Experts of a small language model: 11 layers, 302M tokens.
Below are experts of layer 7 (counted from 0) of a mixture-of-experts language model. Rows are named router (the router's row for the expert), up (a neuron's input weights, with its number), down (a neuron's output weights, with its number) and show model dimensions 0-255. Each number is 50 + 10 x the weight over its row's rms, rounded and kept within 0 to 99.
Before each expert's rows: a language model's description of what the expert responds to; "raises" lists some tokens whose logits its average output raises strongly, later layers aside. This comes from a sample of Wikipedia text that the model never trained on.

# expert 7
What it handles: Word-final suffix pieces
raises: ", ", ". ", "/", "-", "or "
router:67 48 52 45 59 44 47 59 32 59 71 51 50 33 44 55 51 53 46 65 66 53 67 61 54 54 42 51 52 63 45 74 56 45 46 57 65 30 54 56 70 63 48 53 27 58 70 46 58 68 36 56 45 47 53 53 50 50 43 46 45 66 61 35 48 48 42 42 45 46 41 51 56 43 57 65 46 55 63 51 44 44 44 47 44 37 40 60 42 66 48 61 48 42 51 43 48 65 64 41 56 51 63 47 75 58 53 40 38 67 42 64 57 60 37 36 65 52 41 28 54 46 54 44 44 46 53 42 50 36 62 36 52 29 63 51 73 48 29 54 34 46 44 61 45 63 38 36 45 49 62 56 51 50 46 57 53 43 57 58 49 55 55 48 58 46 55 49 47 29 53 56 48 36 41 47 44 69 61 39 62 47 35 61 55 61 45 52 51 55 34 42 58 64 33 39 73 52 61 50 42 47 45 51 65 65 40 33 39 35 56 54 50 53 37 63 61 43 45 31 49 44 42 48 43 50 35 53 58 50 45 57 63 51 57 32 47 49 46 38 43 46 49 50 71 50 68 52 29 35 41 37 49 43 42 57
up6:29 50 43 44 42 63 40 70 46 48 32 61 47 49 54 41 77 54 51 57 43 36 52 56 30 62 42 61 43 61 54 45 43 39 42 51 21 33 47 47 38 44 66 43 40 47 49 43 36 65 48 61 41 57 70 55 29 63 70 69 52 51 55 54 37 39 51 41 52 46 69 53 49 62 49 34 66 62 54 35 40 42 52 59 48 71 44 72 40 73 63 46 50 58 49 51 45 36 43 70 33 39 57 50 57 53 52 60 54 55 52 38 54 37 61 64 63 42 56 53 40 46 46 57 39 56 50 54 57 65 55 30 58 45 45 41 48 39 53 55 47 55 61 53 41 42 60 57 49 63 50 55 49 61 60 59 55 64 46 46 41 54 58 55 32 61 51 58 67 42 42 35 60 48 43 36 47 49 45 57 46 50 47 62 53 45 37 30 56 62 50 37 55 46 46 65 59 40 44 43 62 33 52 52 34 43 40 61 51 70 53 49 43 64 43 42 57 60 52 56 59 60 61 52 58 55 50 35 37 43 46 40 58 62 54 56 37 51 52 44 47 62 46 58 26 46 55 37 43 52 62 65 40 46 39 55
down6:39 51 62 47 63 47 56 49 48 35 70 49 62 49 62 38 32 35 48 54 58 46 50 60 45 55 68 32 56 43 38 54 52 57 52 44 51 55 66 57 40 43 45 58 57 43 56 72 58 42 32 32 50 47 46 45 56 35 56 40 47 62 69 52 68 61 35 50 58 49 56 48 51 46 50 35 41 41 51 47 50 45 45 49 62 41 58 59 49 48 62 34 52 46 32 35 48 57 48 47 50 64 33 37 37 38 57 53 27 50 47 43 57 66 62 51 39 80 33 52 57 42 48 49 42 36 50 34 75 46 52 66 49 67 50 55 61 83 49 44 58 56 51 48 54 67 48 42 61 60 35 49 47 55 53 54 56 47 39 50 50 60 56 47 41 53 43 34 43 69 58 55 47 50 41 58 47 72 59 62 37 62 40 38 35 62 51 57 44 52 54 37 68 57 59 49 35 41 66 43 45 64 42 42 61 39 47 58 54 45 58 36 42 49 51 62 47 31 65 41 52 56 49 33 44 51 54 53 62 37 59 49 58 49 43 57 49 46 45 44 63 18 45 59 42 49 50 44 64 38 63 50 54 52 42 43
up7:45 38 37 59 56 39 62 47 58 44 46 47 40 47 26 57 42 62 63 50 51 44 44 28 12 43 33 55 57 45 66 45 37 51 60 53 47 44 54 53 45 67 60 54 57 51 37 39 43 48 52 57 54 42 56 41 37 48 30 54 40 41 62 59 57 48 54 45 43 43 44 24 37 40 38 46 64 57 47 58 73 62 50 43 46 64 53 62 34 48 27 28 65 47 28 41 53 42 59 60 44 48 48 65 57 36 54 58 49 57 47 46 53 45 55 37 55 59 39 53 51 52 48 44 62 41 54 67 49 67 65 42 53 52 44 51 52 55 65 51 48 56 59 58 54 48 46 49 44 50 45 45 45 64 64 71 57 48 53 59 51 57 49 57 48 66 42 46 64 47 58 63 65 35 48 47 59 47 44 62 34 58 38 47 55 43 45 57 63 62 50 44 59 57 42 50 59 46 65 62 37 46 57 53 54 58 45 47 37 64 54 49 49 56 73 23 57 41 23 47 54 43 49 54 39 45 41 38 57 55 65 45 36 46 33 28 59 61 68 48 49 61 54 48 57 61 56 55 43 47 51 46 55 52 48 27
down7:41 41 31 48 57 43 49 57 79 44 50 32 47 58 46 57 49 58 32 52 64 46 62 41 58 47 56 54 53 51 65 64 44 51 48 60 41 39 65 53 52 43 59 60 65 54 42 45 47 42 35 58 63 44 60 54 60 61 60 40 59 71 46 48 49 35 49 34 49 44 49 59 46 57 45 40 56 46 47 38 56 38 45 41 58 63 63 44 57 52 66 45 44 59 37 35 73 63 47 52 69 45 55 47 41 54 34 54 81 39 37 41 64 34 48 55 41 40 51 43 37 60 39 61 38 58 56 47 63 55 45 50 41 56 41 47 57 40 55 35 52 71 57 57 37 52 56 37 42 41 66 49 45 48 55 44 46 44 42 53 40 52 51 70 59 36 57 48 35 58 40 63 36 51 49 47 49 42 68 57 58 48 44 47 45 37 42 86 54 49 51 63 60 61 62 46 36 39 53 40 64 63 51 54 43 41 56 43 46 41 42 40 53 39 38 62 61 58 47 59 46 64 65 62 42 50 35 40 45 52 49 31 50 35 55 52 33 47 29 62 51 46 36 50 60 62 42 47 41 34 51 65 47 55 42 61
up8:53 48 38 56 60 49 50 54 44 51 52 40 49 58 52 44 42 63 37 53 32 54 44 49 42 65 44 38 49 41 46 30 50 46 50 40 35 51 78 32 49 47 60 58 35 45 39 41 58 41 50 35 53 44 42 45 43 48 45 49 37 57 51 53 52 41 63 55 54 45 55 24 38 36 41 40 61 42 67 35 60 67 46 58 59 67 55 75 57 66 50 49 35 45 50 76 43 57 56 53 28 40 33 51 43 49 43 71 58 51 36 39 62 47 45 59 43 66 41 49 56 48 46 48 56 22 45 46 53 44 36 74 56 52 36 48 39 60 58 44 42 48 64 66 56 51 54 40 64 63 44 35 51 41 38 41 70 54 54 52 59 52 41 47 48 43 47 48 56 52 49 54 50 50 62 48 61 54 52 38 45 74 33 58 51 49 55 49 48 58 46 53 39 52 68 43 70 45 46 67 42 40 57 40 36 43 42 45 45 35 78 54 62 53 48 36 44 47 45 51 66 65 44 50 40 67 54 65 43 63 46 71 46 53 37 49 44 59 50 50 54 45 63 49 59 64 57 60 60 65 57 42 47 55 59 47
down8:55 63 59 41 47 46 55 46 49 54 47 37 46 40 46 48 63 65 32 27 36 55 41 62 56 52 59 65 39 43 53 38 55 57 45 51 54 52 66 49 45 57 79 55 41 59 56 40 63 45 61 65 55 54 57 43 51 24 56 43 51 62 31 52 40 30 40 52 62 47 53 54 61 44 46 64 71 55 64 38 50 45 35 51 32 45 38 60 55 73 50 42 54 62 54 57 42 49 48 53 40 67 63 46 68 57 40 31 62 43 57 67 57 51 65 44 34 45 54 35 29 45 43 62 56 50 60 51 41 48 58 42 70 48 44 63 65 42 49 36 45 50 49 38 50 42 38 50 42 41 57 65 55 57 40 47 49 41 51 46 54 46 45 35 44 46 65 35 42 40 64 51 36 48 41 55 41 54 49 59 50 50 47 42 54 61 52 45 50 45 24 44 57 61 51 56 42 53 65 36 48 69 38 35 46 56 59 51 36 66 61 43 44 41 36 48 49 40 43 41 43 54 67 56 53 75 27 56 51 66 44 59 43 50 39 67 52 68 60 65 42 47 46 44 51 48 38 45 54 55 57 44 65 39 46 61
up9:38 64 51 56 43 52 64 62 39 62 46 44 50 48 43 42 72 42 41 46 37 57 50 60 59 44 62 39 50 48 62 29 53 59 50 62 50 43 66 19 52 55 42 47 55 36 45 45 55 52 45 59 56 46 52 38 45 55 47 53 55 68 61 42 52 56 50 58 36 30 42 35 41 56 38 51 52 61 56 56 39 51 53 77 54 64 51 49 48 47 54 44 62 48 59 50 64 39 49 64 57 38 17 35 56 50 60 64 42 35 62 56 60 48 62 48 47 52 46 54 51 64 37 56 72 51 47 47 54 44 51 65 64 60 58 45 51 52 56 39 34 43 56 56 50 41 53 56 41 29 58 37 58 50 43 56 63 40 50 43 66 41 65 67 55 41 48 59 66 66 65 55 60 52 61 45 50 55 58 37 20 48 49 31 52 54 43 56 54 44 68 48 62 31 49 61 43 52 32 54 45 41 46 58 48 60 47 43 51 61 56 55 57 43 31 60 49 27 52 77 52 54 49 52 40 55 53 46 45 53 51 39 51 44 30 51 45 37 47 51 32 41 32 44 51 39 34 52 55 56 42 47 58 47 74 46
down9:53 36 62 54 36 59 64 43 59 63 57 51 35 51 45 49 70 54 70 36 50 76 55 58 62 53 37 42 66 44 48 48 46 65 50 49 55 50 56 66 63 53 38 36 66 47 36 49 40 61 30 41 57 54 43 61 54 58 49 58 48 47 66 53 27 46 66 61 46 46 66 59 31 50 64 51 62 64 55 38 52 51 56 47 39 45 44 52 57 44 62 42 55 58 41 25 39 55 49 38 45 71 50 43 27 62 50 49 40 42 37 42 56 64 54 57 50 45 47 61 45 47 43 51 43 61 55 61 52 49 44 47 70 46 47 51 58 36 54 60 43 55 51 50 26 40 38 50 37 55 48 53 53 56 47 56 48 58 56 64 51 30 61 41 53 37 46 34 43 42 59 50 61 59 53 64 60 58 51 41 71 55 60 58 47 48 34 50 46 61 42 53 46 48 49 32 45 48 41 31 22 47 43 44 37 50 57 56 51 43 67 59 39 45 51 39 27 50 43 60 66 51 54 55 51 67 48 52 65 49 43 48 65 45 54 63 61 57 41 49 44 67 40 53 29 49 54 40 52 21 52 37 43 47 52 46

# expert 13
What it handles: Non-English word endings
raises: "d", "m", "and ", "("
router:60 40 52 47 46 72 39 49 38 50 42 34 59 51 43 61 47 31 51 59 32 46 50 59 51 78 60 64 54 48 55 56 74 58 46 41 43 51 59 43 44 50 67 22 44 46 62 60 42 53 47 57 60 36 60 59 51 45 33 56 64 62 59 56 65 53 54 63 64 58 36 53 59 42 40 61 52 31 44 44 45 51 26 52 34 52 24 53 62 26 43 51 46 58 60 67 44 34 60 42 46 49 58 51 34 46 35 56 41 32 48 49 58 47 61 37 51 60 33 58 52 46 58 34 54 50 67 46 59 49 48 42 34 38 51 79 58 39 52 65 57 62 40 45 44 57 44 64 48 55 53 50 61 39 53 51 34 58 72 37 51 44 42 60 53 48 53 50 46 62 69 42 45 58 40 51 38 56 58 48 52 51 43 51 47 57 59 56 55 45 56 51 30 58 52 41 37 51 52 37 47 50 64 31 46 46 52 47 44 45 63 41 41 49 58 52 56 51 53 57 44 50 52 34 55 34 62 55 31 43 49 49 67 38 28 50 42 48 59 64 50 35 67 55 63 46 47 52 63 49 46 45 41 41 52 55
up1:52 61 64 71 50 53 40 43 52 57 62 65 55 40 34 48 49 41 45 48 58 60 40 43 41 45 49 50 53 63 59 32 53 47 50 66 39 46 55 66 79 57 40 51 55 43 47 42 56 61 55 38 62 46 62 33 47 56 48 60 61 51 47 53 44 46 45 55 65 66 37 32 47 24 26 46 57 45 56 49 53 56 51 57 48 43 38 39 48 62 48 61 35 37 48 57 34 43 43 68 47 36 52 49 33 65 57 64 53 42 44 53 48 69 48 51 45 37 51 50 49 65 55 40 35 56 37 61 56 46 51 49 44 53 50 44 30 58 51 53 54 55 36 40 51 52 14 61 48 47 47 62 59 63 23 52 52 42 49 63 44 45 50 30 54 55 51 63 51 45 74 42 60 69 45 54 38 51 68 62 54 33 68 55 53 41 49 43 64 49 36 53 50 50 39 57 55 35 54 43 43 53 54 33 43 56 60 37 60 64 59 26 35 59 63 42 58 56 34 48 52 51 60 33 66 46 63 26 44 44 33 53 45 52 48 46 62 47 47 45 44 49 63 51 56 58 46 55 47 57 52 47 54 57 53 49
down1:61 61 54 63 56 41 48 63 34 50 48 50 47 53 52 44 65 55 51 53 57 62 54 62 71 47 39 66 54 44 48 53 40 56 50 30 46 42 52 43 50 50 28 32 77 52 60 92 31 56 73 45 35 39 51 40 43 39 46 44 55 44 49 42 42 54 47 44 48 54 61 60 66 67 59 73 53 52 33 57 55 69 40 48 58 59 45 56 38 50 50 54 61 48 47 41 48 46 48 43 26 43 47 54 35 61 54 49 42 48 39 62 42 67 38 66 46 50 64 43 61 61 44 55 64 50 70 57 47 57 49 68 50 67 49 46 50 37 49 41 47 59 54 33 51 60 50 50 43 57 41 45 50 52 68 28 70 50 40 50 59 28 47 34 45 49 40 58 35 56 48 57 39 49 48 41 42 47 59 56 52 54 51 45 36 39 59 52 44 42 55 61 71 57 45 60 49 44 50 50 48 36 51 72 41 41 50 39 52 46 53 50 53 42 43 49 67 55 51 55 37 36 46 61 36 54 52 41 65 31 61 32 64 50 62 56 35 37 51 39 57 53 58 35 54 56 46 41 48 49 41 48 42 48 45 48
up2:66 49 64 55 38 41 49 45 41 64 52 49 46 70 41 32 42 31 58 53 41 50 40 53 52 59 67 46 54 49 60 53 46 38 49 62 45 54 48 38 48 47 38 60 55 59 37 51 30 61 61 51 38 54 59 43 68 52 23 52 56 56 59 51 25 63 46 48 59 50 53 58 55 46 38 45 55 43 71 60 34 51 59 60 52 63 66 60 38 57 51 40 57 47 39 64 62 51 60 44 42 77 35 46 59 49 55 49 48 49 58 49 59 51 70 50 45 43 40 40 72 72 60 42 47 53 41 56 47 61 60 50 57 52 52 47 32 52 34 50 58 57 48 47 57 33 49 54 39 54 45 40 51 41 56 30 54 51 42 53 40 54 77 49 70 53 50 66 48 35 34 29 64 33 67 59 56 57 47 39 46 48 44 53 33 46 54 45 49 56 36 44 34 49 42 45 69 35 52 80 42 53 47 49 46 46 51 39 34 60 38 37 46 36 59 54 45 50 33 46 43 58 46 53 61 35 65 59 58 55 64 43 55 57 50 46 64 46 55 49 63 44 40 49 48 63 36 65 46 46 56 48 50 52 42 51
down2:65 37 64 57 38 46 53 42 38 61 32 48 61 49 70 46 29 44 44 41 68 37 51 50 63 59 54 57 45 29 63 66 43 52 41 51 65 54 41 43 48 36 49 52 26 45 55 38 60 36 48 55 28 59 49 44 62 36 50 52 53 49 50 50 52 48 54 62 42 53 48 67 63 58 48 56 51 44 48 58 34 57 47 39 56 54 48 34 60 41 33 42 52 47 46 56 50 55 55 68 40 53 42 60 54 41 60 54 42 47 62 40 59 59 60 48 42 58 63 37 65 40 34 39 61 67 52 43 42 57 76 44 46 45 45 54 50 30 71 58 52 55 54 46 51 56 53 53 49 38 41 59 51 49 51 31 59 30 44 62 47 50 64 42 53 54 58 49 49 44 29 41 53 35 72 58 40 36 67 49 46 43 50 51 40 70 57 67 45 47 39 50 20 57 50 50 62 54 64 55 60 54 62 49 31 54 44 44 60 56 36 58 60 53 54 59 58 27 61 60 36 33 51 61 52 32 47 53 60 54 63 38 38 49 49 59 33 53 50 42 62 63 53 57 51 56 66 57 59 55 49 50 48 34 48 37
up3:42 45 58 66 52 43 58 57 59 50 51 40 39 46 34 38 67 41 69 60 33 70 61 38 42 52 41 46 51 55 63 48 51 53 47 50 52 58 49 50 64 48 52 52 65 42 61 46 52 53 45 50 56 36 35 34 58 59 54 59 50 49 59 51 46 61 49 57 45 58 55 36 37 28 58 46 59 57 73 57 60 35 51 55 60 41 35 41 50 63 49 58 36 29 61 45 47 38 54 47 56 44 52 43 37 63 46 35 31 57 51 64 63 59 57 57 64 45 67 48 39 65 32 44 43 29 58 57 47 32 43 77 39 53 54 41 49 59 42 43 57 54 48 48 51 37 47 49 37 63 56 50 55 58 45 63 51 47 32 42 51 38 51 46 57 66 42 54 49 36 44 77 61 43 45 48 49 40 36 55 53 47 43 59 56 56 57 31 39 46 55 28 37 35 57 53 45 48 47 55 50 60 57 69 39 69 65 42 47 56 55 35 69 58 50 45 47 51 57 40 62 54 57 64 68 65 56 34 69 39 39 49 56 60 56 40 54 53 45 62 42 44 49 34 66 36 32 56 58 62 52 54 62 49 55 49
down3:56 48 55 62 57 59 42 50 61 47 53 64 40 38 52 46 52 35 45 59 56 59 48 48 54 70 49 57 64 52 50 52 57 49 35 62 55 51 55 50 64 52 72 45 60 37 55 59 63 64 79 53 41 51 19 38 50 51 33 65 42 66 62 48 42 72 40 54 49 48 50 53 39 44 68 38 34 45 52 52 46 36 47 58 46 55 50 49 71 57 48 53 52 49 61 40 46 50 67 52 65 42 41 47 39 55 36 40 57 60 73 42 49 41 46 49 55 72 58 52 41 44 37 65 55 46 49 49 64 39 53 50 38 48 50 43 45 50 65 29 55 70 48 60 45 33 45 43 46 49 41 49 56 46 58 46 73 49 53 49 43 37 47 42 40 62 53 58 38 41 56 54 48 23 44 45 50 46 38 44 68 56 41 45 37 70 44 60 39 36 46 41 43 33 32 52 52 34 45 43 52 58 49 65 44 47 46 42 62 59 59 42 44 60 61 36 44 52 57 47 39 65 53 43 42 28 52 51 47 43 48 55 54 60 36 62 51 54 52 59 49 47 71 56 27 43 42 27 52 46 40 60 51 30 65 40
up4:66 48 42 45 38 51 29 68 56 60 48 46 22 52 40 59 58 52 58 39 38 55 44 54 38 60 50 48 52 50 41 55 56 56 35 48 43 46 62 51 46 50 64 60 52 75 48 39 46 44 49 37 42 57 73 37 40 67 54 34 53 47 38 40 42 55 41 58 26 58 41 34 32 40 41 46 60 41 57 47 42 51 47 39 41 45 46 54 66 50 57 62 54 55 36 58 66 57 59 50 45 62 47 41 36 46 36 57 58 55 48 36 47 43 55 37 49 35 44 58 51 70 65 52 47 65 51 45 39 43 51 55 66 53 35 52 32 52 53 58 32 57 49 49 59 71 66 50 45 48 54 34 52 51 58 45 64 46 48 52 68 49 60 30 45 52 49 58 46 48 24 50 51 47 48 34 56 48 51 38 40 74 58 55 59 57 48 49 39 53 62 49 50 42 52 45 58 61 55 43 38 56 52 55 45 69 54 44 54 36 46 68 46 39 45 50 57 54 39 18 64 52 56 69 51 46 27 65 57 39 58 64 59 33 51 46 58 68 51 33 49 44 69 46 44 41 46 45 58 66 53 51 59 61 54 55
down4:35 59 54 42 51 60 65 54 61 38 49 66 71 44 57 47 39 44 23 51 49 58 50 42 49 34 49 47 49 48 53 47 56 49 63 40 56 42 50 62 59 47 41 60 51 59 61 84 49 38 59 43 61 38 40 44 64 42 41 55 50 68 61 51 52 55 56 53 62 33 56 53 40 44 63 52 73 53 58 52 38 50 57 41 36 45 54 58 41 55 43 36 54 39 40 75 56 51 62 66 61 44 54 44 59 54 50 42 47 52 52 68 61 38 50 34 37 49 54 40 54 45 36 38 40 39 54 30 55 49 46 41 23 62 48 50 45 58 41 21 49 42 43 40 40 34 61 54 42 48 52 61 39 57 44 59 39 46 54 61 53 57 35 55 27 41 43 36 59 68 62 46 59 58 51 60 47 48 69 59 59 48 39 54 68 34 70 52 57 66 35 48 26 48 44 55 33 30 53 50 50 39 55 55 45 44 60 51 63 48 51 38 52 56 42 56 41 50 66 69 37 45 51 47 47 59 52 48 71 63 47 50 49 63 45 56 48 52 38 61 43 52 45 65 54 52 55 44 64 55 46 44 40 49 59 52

# expert 10
What it handles: Personal first names
raises: "and ", "d", "("
router:50 65 65 44 45 41 52 43 49 34 53 44 62 66 49 52 53 48 23 44 40 63 36 64 65 36 63 61 56 34 46 59 72 56 42 72 51 54 56 57 58 54 65 52 56 57 57 47 38 47 50 37 58 39 48 48 49 42 55 36 42 46 46 57 46 34 48 56 52 54 50 42 45 56 49 51 38 56 56 54 47 56 55 54 40 32 44 53 51 49 41 54 41 36 68 51 57 52 62 61 28 51 48 47 45 52 36 56 49 54 55 40 57 68 59 38 52 64 52 50 50 48 68 52 54 42 56 30 51 51 54 46 64 54 48 48 32 59 70 68 46 35 42 47 51 53 44 41 31 35 31 43 26 52 40 41 57 43 39 43 37 35 42 55 34 47 54 52 39 34 62 43 52 60 41 45 63 64 64 35 53 53 37 48 56 36 53 65 70 42 59 63 48 53 69 57 32 54 56 52 44 49 62 60 46 57 36 47 66 46 64 50 38 51 59 47 49 51 56 47 51 60 63 29 58 65 51 72 47 59 29 49 43 70 48 59 54 65 44 57 51 52 52 28 41 43 61 44 69 51 49 36 46 52 68 50
up1:40 68 30 41 27 66 58 52 51 67 56 73 47 57 52 38 54 62 51 42 56 50 58 30 46 48 37 55 36 26 47 55 37 55 57 52 47 64 63 59 48 45 37 51 45 67 51 46 67 50 52 46 49 37 45 66 47 40 61 53 59 55 27 64 49 47 66 49 51 46 51 58 42 50 34 43 45 55 38 55 52 49 54 55 53 37 43 40 39 52 50 42 52 33 38 46 54 64 68 34 48 65 49 55 52 60 49 40 42 57 51 58 38 49 47 79 43 48 64 52 50 68 44 47 41 32 55 44 46 75 56 63 62 44 46 23 52 50 51 25 53 63 57 49 39 43 47 54 50 59 41 52 45 48 44 47 41 29 50 58 45 53 43 25 44 64 54 59 46 35 48 45 47 44 55 52 60 59 49 64 47 55 54 64 63 48 34 50 53 53 35 54 54 56 40 57 44 52 51 41 50 50 29 34 59 43 40 59 59 45 32 60 52 38 55 51 57 65 36 52 44 35 65 63 56 54 30 50 62 57 58 70 54 65 46 61 44 65 38 45 46 48 62 50 70 48 60 66 47 43 48 44 43 54 41 52
down1:36 46 51 62 56 78 61 17 55 64 41 61 39 39 56 53 51 56 53 54 43 40 40 37 40 50 34 62 54 52 46 55 48 43 55 45 59 64 68 54 50 43 44 45 53 46 50 40 54 50 52 61 52 38 53 42 41 65 41 43 59 59 53 50 54 33 40 40 41 56 40 64 41 45 52 60 59 60 49 51 45 48 41 47 52 51 50 49 51 37 28 32 36 62 43 54 39 33 64 53 50 54 42 52 51 49 55 47 45 49 63 47 41 50 61 32 50 42 52 49 53 76 75 61 54 57 44 55 51 68 57 58 77 43 69 57 48 50 61 53 40 53 48 61 50 55 51 60 40 52 53 75 60 52 41 54 37 41 45 55 51 28 55 57 53 32 48 50 66 58 53 66 39 41 40 49 52 46 59 58 50 54 62 53 48 56 37 40 47 57 47 47 39 43 64 53 67 43 37 61 58 55 39 35 47 39 73 58 28 43 28 53 56 47 57 56 60 35 41 58 25 49 59 66 68 56 44 36 65 56 43 53 56 50 45 57 52 42 57 57 56 38 43 52 38 58 30 71 38 47 50 33 49 41 39 47
up2:46 41 43 51 75 58 52 34 58 57 56 42 57 54 44 50 57 42 41 54 56 52 42 32 34 39 56 51 55 63 58 43 45 53 58 54 27 61 33 39 50 53 44 49 58 43 34 58 42 47 54 32 36 50 60 50 51 52 56 55 73 63 59 51 48 51 56 52 54 54 61 48 47 31 60 42 58 43 47 61 45 52 44 73 71 59 39 63 64 60 58 34 50 45 50 63 42 46 50 47 46 65 65 57 43 62 58 55 53 48 44 62 47 39 40 46 40 47 78 42 49 48 44 51 38 55 60 50 43 62 68 51 52 55 59 48 60 49 46 38 32 67 51 65 57 45 49 40 63 50 52 70 62 41 49 63 36 58 41 44 52 44 51 49 47 51 54 54 41 34 43 32 53 30 49 49 45 27 38 51 42 36 66 64 46 62 64 46 63 71 42 36 52 29 51 71 57 40 67 51 52 50 40 48 67 36 40 46 47 67 47 46 49 60 44 57 42 60 54 48 33 58 38 50 45 50 62 59 43 39 39 51 42 54 40 38 56 40 46 52 66 57 61 31 54 61 43 45 49 53 71 45 74 48 42 70
down2:42 57 37 52 48 56 44 46 41 45 45 56 40 35 55 49 48 38 65 48 45 61 32 53 40 64 46 43 54 46 41 51 83 39 55 39 59 62 58 57 65 43 65 33 46 48 49 76 54 48 46 44 49 53 54 48 59 48 58 47 48 59 43 49 47 45 49 42 56 46 49 67 43 57 55 46 57 37 53 50 63 56 47 41 44 65 41 52 50 50 52 51 53 36 47 59 49 36 56 44 50 63 49 53 52 49 41 58 63 39 63 60 37 44 59 23 59 64 25 56 46 68 64 48 55 52 41 36 66 39 28 50 64 55 59 48 51 66 57 68 48 34 69 57 44 52 54 56 56 57 42 54 44 64 41 43 43 40 52 68 49 62 38 70 57 37 40 50 45 52 55 43 49 70 55 39 43 64 28 40 53 40 40 46 32 50 41 47 43 57 61 52 50 52 47 39 35 66 56 54 48 60 62 47 40 41 45 71 41 27 65 50 45 37 46 66 44 50 34 30 49 50 49 53 40 47 66 74 37 57 51 55 36 49 48 40 45 62 57 37 34 57 67 51 67 46 41 43 47 39 65 48 51 57 60 35
up3:28 33 46 38 39 28 64 48 70 68 57 72 43 48 46 51 36 48 40 45 57 46 72 45 54 54 33 32 47 58 53 52 34 51 41 59 47 44 63 53 25 59 40 62 39 54 57 45 42 43 61 38 44 60 43 64 49 52 34 71 49 43 72 51 36 68 52 49 51 59 69 53 53 42 58 48 57 56 42 60 46 37 59 54 59 48 37 40 44 44 39 60 45 45 36 45 48 57 55 51 51 26 42 40 40 45 45 61 51 40 34 40 54 50 47 71 42 58 52 47 48 66 51 47 31 40 37 49 61 52 49 45 50 49 62 33 57 38 37 57 43 48 44 50 38 38 20 48 49 61 48 58 41 53 75 56 41 46 51 54 59 50 60 46 65 61 48 69 48 52 47 40 60 33 54 49 45 39 47 42 37 61 65 50 55 48 50 47 57 57 48 73 52 62 51 64 65 55 54 57 39 60 59 48 59 39 58 36 53 51 56 44 58 34 65 62 53 45 35 45 52 53 67 52 58 45 50 44 42 55 41 51 46 61 57 41 45 32 42 59 51 50 73 62 54 51 64 58 39 47 44 51 61 41 49 62
down3:52 40 45 54 42 48 59 41 51 60 45 48 46 40 38 44 46 35 47 56 54 42 54 57 51 57 50 51 47 54 32 66 62 48 61 52 52 42 51 56 48 47 58 59 44 23 60 59 37 49 56 68 46 45 48 48 50 46 60 32 55 68 60 44 27 67 49 57 67 62 57 48 44 39 57 50 75 54 52 65 51 60 55 50 61 50 51 60 51 25 42 60 71 54 45 27 40 57 60 56 54 57 80 53 36 38 52 50 42 54 27 34 43 91 57 39 28 47 41 59 41 54 38 54 41 51 54 39 50 63 55 49 56 54 57 53 51 57 53 53 29 47 53 42 49 56 42 46 49 40 41 52 55 51 51 42 44 48 48 48 39 49 61 63 64 39 42 68 45 44 49 52 77 59 50 56 43 47 43 46 57 53 30 36 49 75 51 36 53 60 53 65 36 54 40 66 51 50 36 44 34 58 41 42 48 48 40 52 46 42 50 44 53 59 32 41 42 53 52 58 43 68 65 41 63 60 54 50 52 52 47 35 51 49 54 51 41 33 59 63 58 58 59 46 51 48 46 27 49 46 59 52 40 57 43 68
up4:44 49 50 64 59 46 52 36 67 52 25 47 46 46 39 41 50 63 53 34 63 62 33 53 47 46 43 40 47 66 55 43 51 58 28 60 63 48 52 54 36 53 27 40 69 47 50 46 50 45 43 40 70 52 70 57 77 61 46 65 47 39 44 56 49 46 49 45 46 36 49 43 58 53 50 69 75 44 48 42 44 58 48 43 33 50 50 52 53 47 33 42 71 71 65 63 56 47 41 56 53 53 42 34 54 58 52 49 52 46 41 62 44 52 52 55 48 55 55 64 29 49 52 37 58 40 46 64 30 44 54 59 42 48 44 49 54 68 52 41 49 45 40 69 33 46 59 61 42 45 44 49 46 52 53 46 52 49 45 39 60 45 68 50 56 48 47 42 45 44 39 63 43 50 36 50 61 63 40 40 34 41 41 52 46 48 26 47 43 50 35 61 41 41 57 71 57 69 62 76 37 46 56 45 46 51 73 45 48 31 44 68 61 57 46 53 21 41 49 55 58 51 54 65 53 53 56 46 55 62 47 45 40 55 51 56 53 33 55 46 48 33 55 56 56 50 33 50 60 46 38 51 53 61 59 50
down4:44 41 62 50 48 62 54 71 52 35 59 42 58 53 56 44 48 43 49 54 43 47 67 57 45 56 56 50 42 43 60 37 48 50 45 45 47 43 62 45 72 75 38 51 55 38 52 66 25 45 55 51 50 62 45 39 50 53 51 51 50 62 48 48 44 49 53 61 40 43 63 50 51 42 43 49 44 41 52 47 57 51 54 46 55 36 54 46 68 51 66 57 49 52 54 40 53 48 54 17 59 53 64 53 50 41 57 37 29 58 39 59 34 62 44 70 72 68 52 38 49 44 36 48 45 58 32 70 53 29 53 50 42 41 50 55 52 43 41 29 40 53 40 66 56 65 50 57 64 71 62 48 51 57 49 55 68 45 36 48 34 64 68 48 41 53 49 46 59 46 61 33 48 51 53 42 55 64 40 41 58 43 38 46 55 49 25 52 37 63 53 57 56 35 48 14 54 41 52 63 52 41 48 46 42 52 56 64 69 59 59 63 45 44 62 42 39 49 44 36 51 48 55 49 45 49 45 48 44 35 32 46 41 34 43 55 46 63 57 37 50 59 54 55 57 52 74 59 51 50 70 60 46 52 51 38